python train.py --n_layer=11 --d_model=128 --n_experts=160 --experts_per_token=8 --d_expert=64 --d_shared_expert=0 --activation="tanh_gelu" --moe_layers=[0, 1, 2, 3, 4, 5, 6, 7, 8, 9, 10] --router_score="sigmoid" --normalize_top_k=true --routed_scale=1.0 --balance_loss=0.000177 --balance_bias=true --init_std_router=0.038 --lr_router=0.000873 --n_head=3 --n_kv_head=3 --head_dim=64 --vocab_size=2048 --norm="layernorm" --norm_place="pre" --norm_eps=1e-06 --positions="rope" --rope_base=10000.0 --rope_fraction=0.5 --qk_norm=false --attn_scale=0.125 --tie_embeddings=false --parallel_block=false --init="normal" --init_std_qkv=0.0342 --init_std_o=0.00595 --init_std_up=0.0342 --init_std_down=0.00365 --optimizer="adamw" --lr=0.00306 --beta1=0.9 --beta2=0.98 --weight_decay=0.076 --lr_head=0.0127 --warmup_steps=458 --schedule="wsd" --decay_fraction=0.844 --decay_shape="linear" --final_lr_fraction=0.05 --batch_tokens=65536 --seq_len=512 --doc_mask=true --train_tokens=393500000 --steps=6005 --dataset="wikipedia_en"
Below are experts of layer 5 (counted from 0) of a mixture-of-experts language model. Rows are named router (the router's row for the expert) and show model dimensions 0-127. Each number is 500 + 25 x the weight over its row's rms, rounded and kept within 0 to 999. Numbers have three digits each.
After each expert's rows: "gets" lists some tokens that make up at least twice as much of what it gets as of all text. This comes from a sample of Wikipedia text that the model never trained on. Tokens count by the router's weight.

# expert 49
router:508507484470506539491537522490475493568476480515481501487489473503508485496506526531504521489481522526461491500522497503497502480535487558478550447498508539470524479482500468524499472532512480486569504505446499492502501503511497515446505515530515475481476506451497485534498443490509450579512486507497495512484504491477451510491514460501536504496517467494515523498534512485512525485513
gets: ",", "er", "y", "h", "ed", "ers"

# expert 144
router:505501490491463486503499534511512511508473476513469480539467455514512471472493515511448494482502541529495487509507456495505493468513507515469484496530528503469506481483476470510551481508445490504524557488532489521491499525522519509461507527503499522488519527480446499476497479486552490552480523444512553498494464470473444505528489489521482540499477471510516515510521512480541534464493
gets: "al", "ci", "ian", "us", "ate", "ly"

# expert 9
router:524479470498486496484504503488526540514474502493453517529499451497535472489496474530535505471493518512502500509519516532472473483504478535497489500518486514496486505497495486485550495518433482500517602519513464486469480502489476497527540525489496482487511525468551493552512445507533479519478477480501501488497478524462460542447491484480484528475508495512521539506492523502520511524516
gets: "s", "y", "t", "e", "as", "er"

# expert 143
router:511519467499499485459512547466507532493526480485467505507495523473529512478474561510517529508480521484474520468511484508491504467553521515469499539523500517514503478512477472522500458539491478526503501509502474517475517500511483522483522529495535517516492500496477534549541492500542437510520513487456562455487479479482462503519440508502464527520487463487489540475517486509482525502468
gets: ".", " |", "-", ";", " (", "|"

# expert 136
router:513541471505488504450504546485507546533463493431504504514501490499501471476487499531510510506465533529491531492503498513487499483550470524451503539516471500505550536503492496482480489550488489493527524504503494490474509521513474540489512571477519537483476475469487478515497495470507448527512509489468546449475465500498493493540482475477476523519507496478462517511539493470488492490507
gets: ".", " (", " ex", ").", " on", " in"

# expert 93
router:489513492463529491515493517504526548515458547486470495485482474505519469509541529544490546464481513502431483484509511522536529481525507535483481542481496495516469509497467494456503448541476498504526533508472466507528509490515472484507507532520522521454506515478480504500539483515506484502465468476523535485526540489471466515476524481482474534488454469479495521489505484450507510499480
gets: "ly", "ed", "ition", "age", "and", "st"

# expert 99
router:524472450488538521484505530499497471505456482482459541511472498518556480511522478495469563476499485481470488490554507539531468478488480531457525527508496515513486506520483467499562452512450500494518519517501474515490510482519535505489527552499496492468528453494486511509501496492479490551514463485495533474504499483498455498528530490503505491506458505517491532500517468462487504510467
gets: "\n", " the", "A", "p", " The", "E"

# expert 141
router:531481496490507492460521525460525516509487502506504507507482488493505506478505509557492517505500498482478501457469483508526494484520477504506454498515496517498500491483476490484516429495503469500538558541499476521481488550480505517489494534508531518495503500476551543502501508476497399498536506512472493461532449525468487517473484487526497540475476487517461532490529459527525467496497
gets: "li", "ed", "te", "in", "al", "ing"

# expert 44
router:501525459483488474450544516456500504498504514457482522484521494492530489522498523506477530476496540489504499498496492509488482461530478500450480529503481547503478486498526485515500439502494489523519517555452515528482480513492489518468511540472544523464496484490486493460496499499495476545532491520511536485470469487478477522544476493499481532494472513509452569493485499554540503499474
gets: ".", ":", ",", "-", " |", " \""

# expert 75
router:559520476471486487429481514496502490515467496483479510485451473509538498506543516488490519476465517526486500526509503525480490473513496519481500508485438481486497511502474514524518450501496493505558490513517518508504498509515475491461502506518524495463511483480500512520547464492492469551496465482495592518521532496502479518477513469461458533503500456486482525509500517480523491492451
gets: "er", "|", "ian", "–", "ot", "ic"

# expert 156
router:518494496498481471476527497480527539487496530497491549511507486518526529458493481551514478444508477541486531517529472493518516448523481500494490514525492508475526479479491488508499461530488471505575548542486455517493542491494459480497500528493523524502474504490533510524527494527524468532515481474491534491490511506498494486455545501467444539497497484537477499471526480515516524478496
gets: "s", " re", " dis", " di", " vi", "ar"

# expert 11
router:538497510504499492500532530506523529481474473487475515523522490498541452463510529538496514485485524489477501495519506525473487476514472508439535447490499485484493498481423481509521494520463496498533597507510451507479497509472521488448531515503509484492514501450493504489520493507526486538498478488534537489503499497478469484497469502541478540514481496490478533546484516512510521517502
gets: "ri", "ra", "ke", "la", "li", "le"

# expert 5
router:475471458514497490484539536444520480520478491504482512490473474485519467512485530491455532501497476478505516483504475515475491488516504515459470541494496505484504478497464478496506496512487465556509580534508450519523521537479481542497548510504538495497513524469479528509499467491485471531543529511475494505536489488470468514448500491451463518483474462501507524498487503490501539512519
gets: "e", "n", "o", "t", "re", "ro"

# expert 152
router:503512506472468504511498538483503544523482514500524528508498488517510489459461491539513508459436520545461484476491523484518509461551530511499504493518493500520471558484470483493540414478492505500548540487474454511507534502446508521480459511492552522478520499478503500482503487520499470547484497486514511506506520502501484529468496509489476474504506481524486508523519483522480529505462
gets: " in", " to", " c", " a", " m", " M"

# expert 13
router:529487476503503519457509498491511455527502479466498482505496513484556495491489509488492540496490490538502462455511497509539531461523528506499521505514464524495497500469500495503539441509476501548497552500499486499553524516497506507513512545500557487467494473465487510520493481475477475530550485460473517475473458463536456478515497482494490564495459498495497504494504524516543477510476
gets: "c", "ri", "ro", "amp", "p", "il"

# expert 8
router:496513498499477471503550576489530537526476517516514501526516476512505484466467506557461525513477498507481496490526491480540524468546526525504477503501461529516496470517446496494538498505466460483516531545474462477496512515476503523499511503512504503496534511484515500481511447486528471528515463503553502476479475474495492486482511487490455544495489468546493538522507483524463488476496
gets: " to", " for", " as", " with", " F", "A"

# expert 54
router:552499484508497471486472544520492516514484506497484522508517467518523512486457518497477549446503489532531440497504482505525495495514456561456497447492488502473491487503476454510551490505506503516536557501491457483480523527508527500486540538505506519461502519496485523510479428516532494514487515470491517535495515490502477476522498496502508509479485490527490545481522465494538523491474
gets: " 1", " 2", "c", " 3", " 19", "'"

# expert 108
router:512518509496470453472496557497503532500487460517481479516509511492552510496554513500477521496505511498503490497544532516509473498485484565479496479489496524545508479508498450533523478554493461453506551517513485515506504508500507490456514535509520513489476520482491464529519472480512482554460478484517544507510445494477455509529476465511488486474489488477456498486512486510519496504451
gets: "ma", "e", "il", "ni", "ra", "o"

# expert 72
router:531486448499485477486540527513504488474473518498466502529526496491554513459488502492477554487493492491469463502502520514549454495478511523461530507477519495510489530503454486488526461521480458518514514524500466480492535519493517521499506537490552522460536482516490511520518471501521467534521481540497592494476494487468454479479511463505490518511502493475494519515475483488482519507509
gets: "\n", "A", "C", "R", "T", "N"

# expert 119
router:524532510487481501458568532465524510510455487504470507493460454510550499498506492485515534473491511546520473482530481537468494482483471520490525537510512509488468474472490453521530480547492474494527554516475506535517520497516481536475533492486543507505497467465496501505481442514526486527501490478461501479452488524500478513477504470503455477489459490495475499523531508486503517496493
gets: "s", "es", "o", "e", "a", "ing"

# expert 57
router:514502485512526483481496553501488504517484490479454524514471473505567486465517533477491522491475513505485495481520508537477505472507505500451525469491510491511508501481465503556519500520465463462506579553455464526533517539478487530493485508481572495502517523507526480529505514469529486512511472474503512505465497468491478456525500469496468465475494494477490478501479506518514502525506
gets: "il", "o", "le", "re", "ra", "ce"

# expert 17
router:512516532526496473537520531507529526486489475473496565514498464513545488486480508492502541494510548540497510475494520502471525485525457517497483506487489538511494489477485479503518455484473510499530522513462485530521503529457482483463485531537541502452529492483514510502517481501541467525503462491511508520493512492483461510516509507493407530492476494523511500494516484495471528490432
gets: " a", " at", " an", " by", " to", " of"

# expert 77
router:518526506495461506471518524451503516552513546448504529473473473536544472465510520488496546506463495507481495545496476515485502452545477528501502546490491518476506484482483502489509470507494481492554552497473463479538518519495499505534471534487514477495471508484517479507502442474510463518547500506487546490523502487490499514476494461519484503497464472541503498522467490481492530473505
gets: " ", " f", " st", " ex", " b", " p"

# expert 157
router:524469509477496521492508554533509517526465509523466505509459467554530460470495508489503518483471487517507483484525529507480512453531505549472499494518506521515470521481476470534530516553489436517503534504450479510535497520503503493482511538487540480483499491449493481552507483483549519517476469466481517551490480502472472505540491483503478504497504521498498525469504513500469495489460
gets: "a", "an", "e", "da", "ar", "i"

# expert 37
router:521500458464505533448540502497509509500462518500469502498511470495559492489483541508502529501477489508496457494497498525503464425531560542502523490508512538467502506488487491504519486514455434499506487488503504527487482504513482495504510533515522505455504502466541514550532490485518457498488508462494535489494485521512477511479513452509440519501495505557483510507476518526499487528487
gets: "\n", "ter", " un", "ure", "ent", "x"

# expert 112
router:558503444459545497498520523464540483531471535483492497495484455491539510482499535525522523444498499500518486489518472527516512477546471541484478510476524507511493538466469491506497425497508494514512540528484488519488490517514478496499494523492505509465529507498500545519472451484515477528503540485488504502484499480542488508468484424479502493492477465516478519486471508507469502503512
gets: " 1", " 2", " 0", " 3", " 6", " his"

# expert 124
router:510474478474502478485524534498506516486506481464466489508488491498542491526482487508506543479503548505521481495498497548471516454520492496483503539505494513490489461515492487475500422506457519522537523510490518539501513507559487489464533548477574517488493504514497512497517496497516481553498464487467530479474495473497448487519553444493496507514471472538503501474523487504516519505525
gets: "ed", ".", ",", "%", "°", "′"

# expert 43
router:522495492476513483485499525530490561550501516473475512506503482494531470468517516522491506489455502465497486524530529508513468508517513497452520490477474523482481502490467499520515473521472466505568577498493457489490547467525492495499494537497502531472505496499467526548488472456524494563499477492481483520503497456519452502490522485495504505479492493504512574499517499513483529505502
gets: "y", " 2", " 0", " 1", "la", " 3"

# expert 80
router:530532543463489482513521539537521514480500513501440488466500463522508477507474541551523515498476514542501526499517474523492504463523479519469494461503508518508474500492480489511528497500486493502522517493463454538485463494493484484491486574525523477515514514494526464518484510482478462527516473497510552527477447476491464499502495480500494552465505491507477525526547474482483536482473
gets: "\n", "ion", "ia", "==", "===", "ve"

# expert 150
router:516459499469471485493509521469535511537489518504477521510447512481517505463489519528504497461519487546510495521517516529523517474520545488477474499492487546503538503470477455495521482506472516545533539517480481524502529487523452549515470551497525487446522472541505517508476495508528487518505468542482545475483480470499494536498510483476480500464511474492471541461540485500498498512500
gets: "\n", "==", " c", ".", "===", " C"

# expert 88
router:515515475469525470512551522472538493487515492459458538534506477479513502490490484499513530486513513502506482477493501526543511495522498510494517525445455530488492484528478483513536445511481479500554518519487511531491531548467480499477497516503558533474522504487481510519460518511492477508519509536491541507495476511515431474498489427496475538494472487519487502472538500516479526503503
gets: "cc", "c", "th", "ous", "ent", ":"

# expert 117
router:523529509478524494474526536497494548522452485496457526516482431471515481470499526499543492498471508512520513493532529520459482498532512528462535500488517507486480493512483502460538502527503465471534552520464449506516479521490494521484477515515508521484484524482561500493533483496539487539506478529464560516504490517475463464487482482492458492487468514519502501511522507491464521512490
gets: "er", "ed", "e", "ation", "d", "a"

# expert 109
router:526500480495485476482495486476551477507492502472517533530433468501532453493463520542480520493453491541500456501528481525554509495514511513499487518516454549494497503518509453495526502478470446499542527514503458497466499484496516501498464516532534497500505453480481535497525459475520474516527488501522516490498488495500490513505505464522471536479513448524512517521534507498498533534475
gets: " the", " re", "m", " pro", "==", " pre"

# expert 70
router:558499454519484462472498513479519534483480535477493496516514479487550465500514490503540499479448528540474533484483538515509486462506446520447475483509533535507496484515452502506539497519462462455508509496480444477516498527477510507492501523486514509461502499481475525542489482494505489534506509536486535471492457500477471509506492483479474494513476481495476537496514490503565497508500
gets: ",", " and", " of", ".", " (", " &"

# expert 97
router:511513477485472490487493509501507523512486486481482521508481469517517473471484496464487521465470503522504483513540489497508503466537474516511545521508461518512522460479485473521496464536444466505538514482467442519519507480482496481466493498493553503471517496487503487483500457468486424557514496502481548504476496495471490505514511448526497510470465503517503542476564471519509495468517
gets: " ", " f", " T", " G", " g", " S"

# expert 145
router:494478477473506498509513503509498519506518482477498521506483483540531475505507510489486572497482487491473460501520478525496466472525502519458536526532494509505486495522496472529536463513480485467526530520483506516465541498501509499484523561517497502515570478462467495533518497459519493501497506476470586486518510479491440496473523484550447466533483485505496521526498484494489507482497
gets: "\n", "==", "===", " =", " ==", "===="